Below are experts of layer 6 (counted from 0) of a mixture-of-experts language model. Rows are named router (the router's row for the expert), gate (a neuron's input weights, with its number), up (a neuron's input weights, with its number) and show model dimensions 0-127. Each number is 128 + 24 x the weight over its row's rms, rounded and kept within 0 to 255.
After each expert's rows: "gets" lists some tokens that make up at least twice as much of what it gets as of all text. This comes from a sample of Wikipedia text that the model never trained on. Tokens count by the router's weight.

# expert 71
router [158 120 153 129 164 136 100 127 133 116 108 104 141 128 177 151 117 134 144 136 117 138 165 109 127 132 176 113 124 143 135 134 132 134  93 118 131 102 193 139 133 110 147 110 127  87 149 148 126 115 117 158 164 101 118 160 161 124 126 137 180 106 114 121 131 133 163 154 101 134 141 122 142 156 148 135 149 120 135  99 135 133 121  96 156 172  96  75 153 100 146  79 162 115 114 147 130  84 132 145 121  86 124  76 126 135 133 133  97 171 152 109 118 155 135  97 156  99 143 124 129 125  49 136 104 132 110 104]
gate0 [175 110 116 118 147 113 183 114  95 134 131 169 154 149 144 137 133  91 123 185 170 125 116  77 116 138 118 123 110 151 101 122  93 126 120 113 118 206  97 124 127 148 117 102 123 122  94 158 151 139 147 119 120  96 116 153 117 116 146 153 142 131 160 152 143 156 127 118 140 149 124 145 104 157 136 125  66 144 144 157  91 120 133 104 103 102 153 103 102  99 110 136 154 133 152 113 146 122  97 143 101 128 149 160 122 116 119  85 113  99 112 145  99 141 129 130 130 114 142 121 156 123 176 105 100 121 132 190]
up0 [104 132 161 123 178 116 130 150 135 137 133 138 148 155 131 173 119  89 122 127 136 115 126 114  98  99 121 131 115  86 103 154 103 136  98 119 116 101 145 128 131 114 132 108 115  94  92 157 114 148 128 109 109 117 111 186 111  86 119 114 219 102 157 135 148 148 117 152 127 158 146 145 162 129 151 110  90 148 169  85  90 113 108 128 128 150 108  78 121 122  74 143 135  94 155 156 122 113 109 137 120 113 155 114 142 137 132 118  77 161 132 140  96 143 159 106 121 144 155 149 144 155 130 121 121 144 124 101]
gate1 [146 130 164 141 109 148 108 148 105 117 103 132  96  69 124  98 122 109 138 167 141  94 111 118  72 119 156 139 127 134 116 151 129 107 117 220 143 121 110 139 138 117 133 104 129 156 138 141 139 131 130 113 153 116 158 106 100 185 110 129 105 158 137 141 131 115 169 136 106 115 121 159 166 153 143 117 149 123 127 119 114 123 138 133  99 122 122 121 146 132 139 149 131 120 132 133 142 123  89 117 123 120 148 171 154 120 144 162 145 110 183 128 123 171 173 157 153 147 134  75 164 131  95 129 108 161 168 174]
up1 [136 120 154 120 132  95 154 119 160 149 110  95 138  95 132 135 139 151 158 138 169 104 101  76  84 128  68 106 142 157 153 125 145 113 130 119 132  84 119 169 153 103 141 144  99 126 112 139 105 119 130  69 130 119  94 109 125 126 118 136 139 113 153 116 146  93 105 134 110  99 135 196  90 106 125 138 119  78 132  86 144 115 154  99 129 133  89 106 132 156 154 136 119 133 140 114 108 117  94 126 132 109 107 172  98 123 122 111  89 108 145 108 113 166  97 107 152  93 169 124 115 148 120 125  97 113 116 151]
gets: " (", "\n\n", "==", " \"", "===", " ="

# expert 62
router [156 101 138 146 152 146 123 120 118 122 112 132 135 138 131 134 117 158 112 140 149 157 134 113 115 112 115 118 132 123 123 145 129  93 117 145 174 156 131 135 130 119 126 143 127 127 135 126  90 145  95 161 115 145 116 148 138 103 116 111 157 133  91 155  98  90 111 174 105 113 142  95 143 151 136  91 134 111 131 146 142 139 147  97 151 173 119  93 195  90 175 131 130 117  87 139 190 105 148 138  99 116 127 126 113 143 117 177 151 128 160 133 111 133  67  93 153 118 159 114 195 132  98 141 107 168 134 172]
gate0 [ 89 117 150  90 159 129 119 132 138 114 129 135 139  55 127 120 116 163 173 143 129 135 107  57 128 115 156 137 111  88 126 126 194 107 111 103 115 136 136 125 102  96 121 112 133 121 149 119 107 143 128 141  99 142 187 122 130 114 109 163 136 118 116 142 130  79 127 132 134 140 118  98 125  93 154 151 159 118  66 154 135 176 114 143 146  99 134 130 137 148 140 143 162 115 152 132 127 161 104 146 118 143 121 147  74 106 124 129  89 101 101 102 122 146 126  96 133 115 112  93 155 148 133 130 141 136  94 106]
up0 [ 71 103 149 117 140 128 119  88 141 109  99 122 136  93 117 133 142 118 148 117 131 184 145 105 152 117 153  90  99 101 170 111 177  91 131 126 148 126 124 104 122  83 131  73 121 128 101 109 103 151 149 138 126 110 146 145 146 114 101 159 143 109 151 140 118 143 125 120 158 145 115 115 145 135 159 164 126 155  83 150 120 175 132 137 187 159  94 118 139 119 139 121 127  91 175 141 122 126 113 156  86 127 104 160 125  84 112  98 124  76 115 104 123 134 118 104 124 123 119 110 130 150 142 120 183 122 135 108]
gate1 [134 124  93 155 131 133 116 143 135 151 121 123 120 139 119 138 126 154 158 120 125 133 145 107 152 101 109  92 106  94 100 132 146 120 121 139 147 115 182 143 110 153 133  88 110 101 145 156 143 107 178 184  82 126 144  73 126 142  94 137 164 144 146 114 112 114 134 118 117 126 130 156 121 137 137  92 164 137 170 116 146 151 114 164 171 109 133 138 107 107 138 151 103 138 161  87  94 134  99 172 101 141 101 123 121 110 105  82  92 139 159 105 121  96 155  84 164 121 114 143  83 154 115 130 174 114 128 135]
up1 [142 148 151 156 142 150 106 150 133 101 124 116 168 147  82 153 124 123 118 160 128 141 139 155 127  82 135 130 103 106 121 137 141 139 103 123 117 135 136 130 142 131 107 135 169  71 146  96 104 140 135 154 119  87 135 150 118 148 105 149 148 146 159 160 115 162 110 110 123 152 151 123 105 138 191 132  56 139 181 100 130 147 122 103  95 153 140  95 125 121 135 123 123 120 125 102 117 109 109 110 138 120 181 153 113 173 157 156 146 182 101 125 132 110 129 103 142 122 134 101 156 179  90 123  93 147 108 142]
gets: " ", ", ", " in ", ": ", " | ", " of "

# expert 79
router [156  81 125 141 146 143 121 130 113  79 143 124 172 136 121 158 185 158  91 136 109 121 162 149 122 111 115 130 129 161  90 142 105 105 114 142 173 140 113 113 116 149 127 142 125 104 169 118  90 106  92 164 153 131 163 175 157 119 128 135 121 118 149 131  88  97 134 119  93 106 178 151 123 126 125 106 109 130 170 168 110 116 137 105 165 183 125 113 152 121 133 133 145 118  84 129 164 100  97 147 141  82 134 142 132 128 121 136 102 127 152  82 113  81 115 127 165 115 130 111 131 112  90 132 123 119 125 118]
gate0 [161 135 113 159 120 130 150 117 138 115 131 105 168  84 165 173 167 131 122 118 115 144 122 133 118  83 151 139 143 118 125 138 156  90 118 119 138 127 119 101 125 138 101  89 120 103 185 155 189 121 123  89 125 137 143  67  82  93 126 136 128 128 139 145 101 117 113 105 137 148 126 134 139 123 138 149 134 137 142 125 120 144  88 152 166 121 130 102 151 159 160  66 106 110 126 146 163 115 112  87 113 100 109 145 101 101 104 116 142 140 155 136 119 134 135 139 144 188 123 120 152 135 154 156 126 114 175 172]
up0 [130 138 118  87 148 126 149 168 184 152 133 108 123 119  94 156 111 143 157 119  70 115 156 138 159 110 116 109 132 107 134 130 158 108 153 139  82  88 142 118 153 100 138 117 149 121 133 132 149 154 132 132  95 153 140 132 130 137  91 155 156 147 113 144 111  88  93 120 133  98  83  93 110 169 156 114 146 126 160 142 167 137 136 160 165 125 137 147 142 120 121 134 142 136 162 161 123 127  96 123 156 107 136 135 153  76 129 124 187 127 139 129 148  83 147  92 115 122 106 125 133 116 134 108 122 143 193 166]
gate1 [131 104 161 166 125 144 145  76 114  98 105 131 147 173 124 134 181 132 104 125 108 111  98 119 127 125 129 166 104 151 106 110 116  74 149 129 131 143 148 125 136 141 176 124 137 138 143 112 104 122  84 170 150 106 132 166  84 106 143 123 127 113 133 112  65 106  93 113 134  94 141 121 104 108  93 103  89 130 149 108 111 137 125 146 119 121 131 132 132  67 120 156 115 173 144 142 174 116 158 141 122 110 134 169  94 157 129 138 106 130 136 116 130 120 137 117 117 100 139 130 130 137  95 107 101 196 126 149]
up1 [130 140 151 148 104 132 174 127 152 119 111 138 143 169 117 134 150 153 144 135 113 161  81 128 143 108 113 149 122 102 133 120 139 126 171  98 105 115 183 128 123 155 147 113 142 143 145  88 121 142 122 135 131 100 135 119  90 115 117 145  99 113 139 108 127 104  90 122 148  95 136 117 116 153 133 137 125  98 183 128 133 139 133 143 146  96 108 193  95 106  96 132  65 155  83 168 119 165 159 111  93 112 162 153 141 132 147 142 125  77 119 153 107 123 162 129 120 104 109  86  95 137 114 121 137 181 116 140]
gets: "6", "7", "5", "8", "4", "15"

# expert 68
router [134 111 128 142 145 171 107 124 125 100 136 117 144 128 187 142 137 195 104 116 102 152 144  91 138 136 167 106 112 145 111 165 119 129 125 169 163 119 128 111 117 146 126 115 113 130 121 140 125 129 100 147 120 128 138 156 163 113 125 150 125 131 112 140  80 129 122 145 102 101 162 128 160 124 166  99 134  99  93 166 137 153 146  92 167 168 122 119 164 104 153 133 135 115 109 120 158 115 146 126 112  99 151 115 130 146 145 196 108 149 161 129 115 146  91  89 118 108 175 134 170 119  85 166 102 131 125 162]
gate0 [ 87  95 121  94 125 101  97 152 148 131 114 122 128 150 110 108 143  92 147 133 134  54 128 140 121 140 121 135 126 170  64 109 125 144 124 128 149 147 120  87 104 136 111 145 132  97 145 148 112 133 105 141 102 131 145 173 117  83 133  60 129  94 154 136 147 119 112 137  87 133 137 134 158 125 154 122  83 122 114  63 154 120 175 102 101 144 111  80 154 119 147 129 124 100 139  98 127 132  96 125 109 156 149 115 132 167 120 130 111 121 111 123 160 136 106 121 130 148 105 155 128 131 124 142 161  79 113 136]
up0 [151 108 102 132 120 111 146 155 124 107 129 183 105 128 108 142 123 132 117 119 146 155 125  78 128 133 143 138 100 140 136 130 132 104 156 175 121  98 130 163 148 105 117 144 109 124 147 105 147 105 101 109 161 159 189 128 151 152 107 132  98 109 102 121 111 119  87 147 150 145  81 130 144 110  99 149 125 166 136 188 105 100 131 120 168 113 170 174 130 126 128 118 155 116  85 141 139 141 141 129 103 110 128 143 154  99 126  86 142 125  92  72  80 122 152 140 153 114 154 127 136 129 143  90 110 179 121 117]
gate1 [133 116 111 139 121 137 140 113 146 130 112 156 109 148 163 150 120  98 139 132 119  72  69 148 107 119 144  91 138 154 133 173 131 150 107 122 139 128 154 119 124 137  87 120 154 113 154 126 108 133  94 144 101 115 136  98 181 122 127 117 121 135 157 130 166 161 138 124 138  98 119 126 119 102 153 173 132 130 110 123 144 122 152 175 143 141 145 136 122 143 145 134 127 152  58 100 172 123 124 114 117 136 105  97 158  76 152 147 140 125 110  71 119 114 188 137 130 143 117 175  98 162 115 156 131 110 155  86]
up1 [166 121 139 139 116 208 134 117 128 113 136 145 139 175 190 189 117 172 126 141 124 148 123 107 162 138 134  87 132 118  97 142  98 161 134 117 122 101 113 107 103 126 132 157 139 117 145 109 153 145 122 167 100 153 168 139 157 140  88 101 107 119 129 134 149 169 141 129 156 103 168 146 108  98 140 123 128 143 150  99 152 157 164 134 117 178 128 128 172 124 131 133 126 156 121 121 139 145 141 147 130 102 138  56 139 106 155 143 112 145 131 126 131 126 115 133 103 147 138 151  83 118 109 129  93 144 115 122]
gets: "1", " in ", " ", ", ", " the ", " in the "

# expert 90
router [125 106 182 118 146 137 104 129 126 103 142 129 151 126 130 114 177 152 107 154 143 112 151 123 114 122 132 132 107 161 110 149 100  96 127 131 152 122 116 120 133 149 117 117 124 129 130 132  82 121  92 168 126 117 128 159 167 129 153 101 129 131 125 127 104  93 137 121 103  99 175 160 157 158 114 130 140 147 118 123 131 118 155  89 144 183 102 113 179 129 139 115 183 111 108 112 195 133 107 139 126  97 118 125 129 123 111 121 129 158 163  87  90 115 122  86 193 138 146 104 179 118 102 145  92 103 142 118]
gate0 [134  61 124 150 117 132 107 148 174 130 118 107 176 124 138 134 121 140 116 112 174 120 149 111  92 108 173 128 107 136 117 130 125  94  71 151 145 117 176 133 144 124  91 121  89 164 125  95 106 136 160 106 134  94 160 166 113 116 143 110 120 143 115 125 138 138 164 108 107 112 151  96 144 126 113 124 165 142 106 116  74 134 156 124 143 120 186  74 132 114 137 160 144 107 102 126 149 115 138 149 124 134 123 145 110 170 159 104 110 156 162 122 113 111 169 112 135  92 123 104 121  99 138 120 120 119 149 161]
up0 [130 123 110 140 127 113 103 154 142 146 111 126 150 139 185 105 141 119 127 133 145 110 133 139  98 132 178 107 120 148 123 121 116  61  87 163 158 125 156 131 156 134 107 134 135 199 133 102  90  99 198 154 135 111 146 194 136 109 145 139 117 116 105 122 168 135 167 140  94 109 165 117 131 129 114 152  92 126  99 130 103 112 144 129 165 131 141 153  86 147 116 155  92  92 173 137 108 128 145 112 107 138 160 133 107 142 161 118 118 148 138 119  98 102 122 111 135 115 121  97 129 126 157 139 122 151 128 138]
gate1 [107 139 121 125 116 155 133 147 138 155 101 104 100 140  90 148 131 192  87  91 155 115 193 125 122 146 151 124  93 146 134 160 135 100 170 142 156 115  91 106 131 106 130 142 143 148 112 115 107 120 135 183 119 113 160 182 139 118 105 108 182 129 110 124 119 105 161 111 118 118 107 182 131 156 102 112 118 121 121 118 125 179  84  82 142 145  99 134 133 124 117 141 154 130 137 130 153 156  99 140 111 117 114 128  87 124 100 128 133 113 123 138 114 154 121 122 113  92 159 117  83  96 134 100 100 134 102 126]
up1 [163 129 131 181 126 157 105 137 106 117  97 116  92 157 129 120 140 120 130  72 129 141 151 125  84 119 127 157 120  95  98 134 119 170 123  94 141 153 154  90 142 146 123 118 124 138 148 144 126 142  93 153 199  86 110 148 135 108 150 132 119 137 111 113  99 126 157 122 146 141 142 171 148 143 129 122 161 154 124 138 116 167  81 161 109 158 148 113 165 115 112 170 143 158 101  81 126 132 140 139 112 118 139 119 111 153 139 117 151 148 116 128 123 137 126  66 124 123 146 131 175 147 153 102 145  79  96 149]
gets: "4", "3", "6", "5", "7", "10"

# expert 10
router [111 143 126 102 160 181 101 142 141  98 109  91 171 139 142 106 160 119 124 157 112 139 111 154 135 138  88 109 110 129 109 188 113 103  95 132 133 141 137  99 121 141 150 124  72 132 147 128 120 141 100 129 134 141 101 112 117 122 152 152 147  83  81 128 128 120 146 144  94  92 137 132 155 116 174 141 115 161 168 136 134 167 130  71 135 153  66 136 153  99 149 122 169 106 126 127 156 112 129 157 152 123 129 140 126 145 130 136 136 147 146 103 112  80 111 116 161  94 141 112 133 167 126 170 145 120 149 119]
gate0 [127 147 119  92 138 150 152 146  98 154 160 142 138 142 153 173 128 149 144 126 110 114 128 153 141 128 167  70 132 126 151 132 114 124  92 128  98 199 123 108 153 146 172 141 171 127 110  98 120 135 112 137  91 124 118 146 107 107 137 127 105  77 133  84 109 125 156 128 102 138 134 102 116 116 114 113 108 130 117 132 152 152 123  61 111 120 159 109 175 119 123 133 160 151 129  73 118  61  97 121 126 105  99 129 107 167 143 120 120 150 125 154  83 120 113  97 134 122 130  99 116 143 114 129 120 144 114  90]
up0 [111  95 150 125 123 136  90 133 134 134 139 163 125 151 125  69  77 123  72 122 112 148 153  92  96 129 138 136 124 139 111  89 132  75 154 125 159  71 124 120 121 122  97  89 118  96 121 128 132 149 146 126 110 118 126 132 148 140  84 160 146 124 138 144 132 133 140 116 185 130 142 118 125 134 120 127 129 101 173 103 118 162 116 147 135 140 155 115 109 132 129 104 156  96 129  89 118 144 103 131 139 114 196 121 118 135 104 120  94 101 114 105 163 151 121 118 130 134  78 164  78  95  91 129 113 146 139 166]
gate1 [153 134 101 138 133 153 110 137 108 122 122 164 165 142 136  96 111 139 111 167 129 149 132 112 175  89 111 165 142 158 126 105 143  91  85 126 114 116 124 137  80 167 151 139 139 110 169 143  93 152 116 146  98 112 146 125 144 152 146 158  90 153  95 125 154 159 117 127 134 123 154 107 111 131 136 110 110 161 167 125 163 156 115 104 137 122 161  70 127 125 101 138 175 129 132 113 136 139 137 129  85 123  97 135 132 158 159  78  92  73 113 136 113 148 175 150 119 118 153 106 112 159 130 148 127 100 145 105]
up1 [136 112  97 155 139 133 115 108 140 147 155 141  84  88 173 154 143 154 173  96 147 128 145 109 131 169 136 137 121 121 135 141  92 176 178 133 106  85 167 146 122 114 128 123 113 182 148 137  97 147 147 110 134 104 132 139 160 124  93 147 162 148 107 147 138 121 133 131 147 163 107 143 142 106 122 123 122 125 151 160 137  65 138 163 156 138 141 146 140 157 110 113 113 126 138 172 129 115 161 171 106 136 156 151 132 122 166 177 145 140 131 150 137  76 148  92 135  98 102 135 125 159 131 153 105 153 119 131]
gets: "ed", "ated", "ing", "ating", "ized", "ited"

# expert 36
router [123 116 135 133 151 144 121 132 126 109 102 135 180 107 110 156 152 122  86 138 159 124 107 133 147 150 157 122 140 162 116 163 112 137  99 141 167  91 131 136 130 136 120 127 101 120 135 117  95 101  83 132 142 109 135 199 125 130 141 140 149  97 111 116  85 123 120 135  93 123 206 173 113 133 144  96 140 139 141 168 123  98 134 120 151 158 109 146 170 128 168  94 150 120 120 144 140 104 112 143 136  81 101 121 102  96 105 138 137 158 139  79  98 103 139 148 165 138 131 107 148 118  82 164 117 146 138 136]
gate0 [108 150 150 149 115  95 129 135 126 148 160 126 105 149 136 133 139 149 119 128 136 121 169  95 137 154 120 114 129 113 144 138 106 154  99 136  94 116 157 135 119 141 149 134 112 182 133 136 128 124 130 113 153 111 145 104  80 137 175 130 143 135 154  87 147 147 113 133 134 143 138 166 124  76 135 134 148 118 132 130 164 103 150  71  87  96 103 110 148 125 152 111 152 133 116 178  80 147 121 113 132 139 125  88 159 161 111 140 165  97 100  87 134 145 101 178 118 103 192 142 156 111 125 176 125 129 155 157]
up0 [111 146 121 176 109 116 141 150 116 119 117 173 164 135 164 125 120 159 145 111 159 152 149 120 132 122  95 125  96 123 124 144 157 152 144 149  79 143 175 116 112 133 110  98 100 136 129 137 142 156 113  61 123 108 116 172 161 128 113 156 147 118  88 103 102 118 115 135  96 129 149 113 116 154 101  99 122 138 111 156 135 126 153 147 113  83 139 127 144 111 130  95 171 173 133 136 102 132 141 141 127 148  75 155 133 148 133 147 126 127 143  82  80 128 148 139 142  94 137 138 170  82 107 149  95 147 154 163]
gate1 [112  95 154 146 119 131 100 141 132  84  91 111 132 121  78 100 137 127 100 160 134 101 161 166 173 140 138 157 161  99 161 143 135 135 123 164 161 110 152 148 123 145 124  86 137 110 122 142 100 147 124 122 134  88 127 118 113 131 115 123 107 166 128 139 107 145 103 165 107 114 186 124 109 182 183 106 111 107 131 138 132 116 150 118 136 103 176 141 121 135 147  78 136 169 151 100 145 139 152 101 131 100 117 136  95 138  98 113 160 163 148 122 114 136 120 114 142  87 100 157 150 160  92 109 126 133 107 117]
up1 [119 117 180 106 134 132 139 165 126 105 120 139 114 112 106 125 134 127 117 155 113 125 126 138 212 160  89 144 145 118 150 125 101 108  50 110 140 115  99 131  85 147 183 113 172 140 136 119 139 134 128 107 130 122 150 129 126 127 108 119 112 150 147 103  58 149  79 161  94 110 135 127 114 153 161 119 132  98 100 136 149 133 130 125 183  96 140 119 139 136 166 168 144 150 109 117 124 128 141  87 149  97 111 176 127 137 113 135 160 125 122 135 109 110 129 116 110 128 141 122 129 109 103 108 122  96 114 102]
gets: "0", "3", "5", "1", "4", "9"

# expert 50
router [147 103 155 166 149 138 123 148 141 135 148 107 126 121 149 109 157 143 125 138 105 151 144  89 102 138 123  92 143 106 124 169  94 108 149 118 152 123 178 126 135 146 151 139  97 115 184 189 117  99  89 156 109 143 112 133 153  96 129 121 187 113 123 151 107 107 148 163 125  84 124 136 109 152 153  88 181 119 144 126 155 168 104 119 141 153  78 132 115  90 154 135 122 111 104 114 134 101  79 169 137 125 120  87 125 107 128 131  92 131 141  86 110 121 103 127 138 122 129 114 135 123 100 142 116 122 156 101]
gate0 [142  97 123 169 145 157 141  86 168 150 141 143 114  91 111 134 147 118 126 151 199 123 109 107 142 129 111 116  97  92 130 185  88 108 142  83 162 179 127 110 161 105 181 125 139 109  84 134 163 112  85 149 137 150 118 119 165 122 120 165 100  87 107 141 115 117 156 149  88 112 105 132 142 164 104 124 146 129 123 140 120 170 152 157 100 129 105 111 109 151 137 126 148 122 131 115 126 112 105 152 157 108 111 117 158 125 157 113 102 107  96 113 110 127 100 137 122 118 125 132 108 117 163 158 149 136 130 135]
up0 [163  98 127 138 129 120 114  98 125 147 129 140  97  83 106 128 129 109 138 132 179 132 100 141 151 121 111 122 113 145 114 124  91 159 137 109 129 165 154 122 161 152 188 165 153 110 139 113 149 105  80 116 131 171 134 111 142 155 148 133  98 148 128 114 108 115 112  88  89  97 122  98 130 157 133 102 117 115 133 118 167 122 133 124 134 117 143 100 124 107 118 160 129 120 142 110 117  96 130 143 141 150 139 177 147 184 157 154 109 148 122 163  87 113  92 147 134 126 186 173 134 109 161 152 112 151 173  94]
gate1 [132  87 142 129 111 115 135 128 116 142  94 112 112 137  75 122 144 137 145 168 145 171 138 145  62 110 141 111 157 136 121 130 119 104 129 130 163 116 121 132 126 151 130 115 140 112 142 147 141 122 124 116 115 112 167 132  84 175 115 141 139 108  97 138 165 146 112 146 132  92 142 174 114 144 126  84 128 141 104 123 138 152 143 110 106 118 115 157 109 102 139 161 149 118 131 122 164  73 163 129 120 133  83  80 141 156 156 133  85 152 170 105 120 152 124  94 127 116 124 121 181 134 139 128 121 160 147 203]
up1 [122  87 137 130 127 135 136 162 125 130 151 164 122 129 112  95 136 152 127 130 172 137 109 125 117 126 101  87 118 103 145 107 123 159 164  97 219 119 131 112 159 103 154 103 128 134 145 164 147 147 159 159 130 132 152 143 102 126 120 102 143 145 141 102 142 103 143 101 144 123 152 171  98 108 174 113 153 145  95  85 110 126 137 110 135 132  97 122 117  80 119 125 116 141 117 119 139 100 171 182 136 118 130 138 118 106 144  92 113 120 169  97 120 167 136 167 161 130 143 100 156 120 134 146 176 144 130 160]
gets: " of", " of the", "=", ":", " by", " at"

# expert 46
router [132 140 131 128 137 135 104 120 134  93 107 126 137 104 149 121 150 168  82 122 133 136 120 143 133 124 158  92 120 131 118 199 111 120 153 145 136 116 100 105 107 161 108 123 127 145 132 161 103 121  96 164 136 121 107 188 154 106 125 129 158  90 130 168 104 125 180 132 111 100 156 136 152 125 161  95 126 122  96 151 141 117 120 114 157 175 121 129 157 124 163 117 174 113  80  98 117  90 127 110 106 105 136 110 136 120 143 159 137 133 169  99 123 138 129 104 155 133 110 157 170 132  85 192 110 129 137 149]
gate0 [139 113  76 170 140 153 140 121 104 103 128 126 155  97 131 132 131 133  93 118 110 129 133 149 115  99 117 172 123  83 145 114 118 120  92 113 105 192 126 140 137 145 131 164 151 138 143 129 106 147 122 133 143 138  98  89 141 111 130 204 150  93 127 112 155 114 140 137 141 139  87 128 133 139 186  92  92 139 117 154 114  95 114 138 130 174 121 117 142 139 131 128 152  91 159 165  81 140 109 134 128 133 122  87 113 112 180 142 130 120 116 127 107 122 132 152 123 113  69 123 169  98 155 154 121 126 147 154]
up0 [159 134 123  95 145 111 114 143 152 160 144 119 164 162 132 177 172 116 123 135 139 137 156 136 139 107 188 165 123 142  98 125 150 107 176  88 162  85 129 128 153 135 138 127 115 127 135 193 128 154 110 127  94 150 137 139 129 107 133  89 145  72 174 133 140  99 123 137 142 144 101 117  97 106 142 140 171  94 169 113  88 165 119 109 126 103 144 152  86 132 141 133 101 124 114 158 135 162 146 151 147 150  95 102 118 150 136 108 141 159 123 158 118  93 142 130 128 112 136 149 119 103 112 134 167 125 123 141]
gate1 [132  70 103 153 126 104 141 148 116 128 108 122 171 117 146 145 134 111 145  83 127 174 157 161 172 150 141 113  98 118 118 131 139 119 142 119  86  90 124 120 149 130 114 105 127 122 145 168 120 117 110 136 123 139 148 120 113 127 107 144 147 179 137 129 120 101 144 111 100 135 164 132  93 106 165 126  93 120 153 128  77 115 139 150 118  99 103 174 124  92 144 105 146  80  97 150 124 101 183 121 125  83 161 164  75  95 121 118 139 111 141 119 130 132 143 130  95 137 114 145 113 112 146 163 176 136 158 107]
up1 [141  83 128 117 118 135 109 114 148 146  99 115 125  97 142 155 125 110  98 139 148  97 121 120 155 155 102  96 106 149 136 132 142 143 123 162  91 141 139 151 140 129 108 166 143 146 111 115 160 134 149 112 131 149 124 175 140 161 135 143 131  90 110 122 140 144 131 114 110 133 146 136 151 160  97 100 104  81 107 111 159 133 113  77  87 140 162  83 129 153 129 123 122 167 158  89 130 139  93 158 128 146 133  92 138 182 102 130 129 130 145 138 119  82 140  67 111  89 163 120 125 179  94 135  87 128 158 151]
gets: "1", "2", "0", "3", "4", "6"

# expert 59
router [126 137 123 121 149 135 109 111 115 115 123 119 167 100 194 138 137 133  91 126  94 125 124 160 132  96 171 107 117 148  95 117  90 117 139 136 142 128 140 149 122 126 112 135 117 132 199 119  90  83 117 136 122 149 118 165 140  89 159 133 147  95 131 141 140  93 139 136 144 119 147  91 126 153 154 107 164 100 141 142 128 105 146 125 144 143 131 122 133 107 184 119 161  90  84 133 191  85 147 120 119  96 114 155 119 111 154 102 123 135 173 113 110 134  85  98 167 106 132 105 159 133 104 126 104 125 158 131]
gate0 [142 117 130 133 144 179 134 104 103 122 142 101 156  94 117 151 134 133 124 167  95 129 175 133 160 135 166 123 137 124  93  88 102 144 117 125 137 140 135 128 136 133 126 125 161 134 127  99 136  85 111 140 128 164 145 137 141  77 159 180  72 118 105  93 111 123 147 119 133  93 127 110 104 137 121 128 143  84 129  92 133 136 137 127  98 122 133 146 123 122 150  75 178  96 148 143 111  89 119 127 128 130 133 136 134 129 145  99 131 124 155  97 123 131  95 137 118 107  76 171 195  89 117 123  98 114 173 100]
up0 [126 144 133 146 145 151 139 192  93 115 138 146  95 129 140 111 131 130 110 103 159 129 169 105 132 112 136 132 109 117 139 119 138 138 160 144 136 122 136 126 114 121 116 142 160 127 116 152 119 134 142  94 161 111 121 112 137 107 113 161  84  93 106  77 115 130 131 141 127 103 146 118 140  94 138  86  95 134 126 118 139 136 102 160  79 126 126  67 102 167 108 155 149 127 121 166 171  82 195 125 130  83 159 121  87 100 119 106 115 127 123  92 121 121  78  93  96 114 165 167 140 124 141 140 132 112 120 102]
gate1 [144  87  92  88 160 190 132  79  92 136 112 103 156 139 129 148 138 133  92 154 125 136 114 136 143  94 126 106 121  93 160 128 122 113 139 132 135 132 105 143  79 140 167  90 122 128 148 110 159  72 109 164 119 164 152 146  84  96 146 104 148 131 160  98 152 124 139 123 130 128 109 121 124 124 122 117  92 110 111  98 100 127 145 144 109 140 157 127 140 145 129 100 139 129  57 108 152 117 154 142  99 119 105 180 135 111 125  95 135 121 146 112 129 129  94 104 152  91  93 177  98 131 133 127 119 123 134 129]
up1 [140 112 122 182 116 126  91 160 118 155 119 168 131 119 109 139 137  95 136 122 145 131 160 129 118 120 132 152 120 112 136 128 158 175  68  61 135 185 127 152 164 123 101 141 111 153 177 127  99 107 144 106 123 141 118 154 152 116 156 140 122 147 133 127 102 117 130 131 132 180 142 129 136 133 125 132 159 152 115 140 121 139 151 107 141  76 133 161 105 116 113  68 107 121 140 158 105 197 104 167 133 125 170 111 156 143 136 139 132 132 141  94 142 124 120 114 117 159 103 119 121 141  88 130 136 159 165 121]
gets: "i", "o", "u", "a", "ra", "io"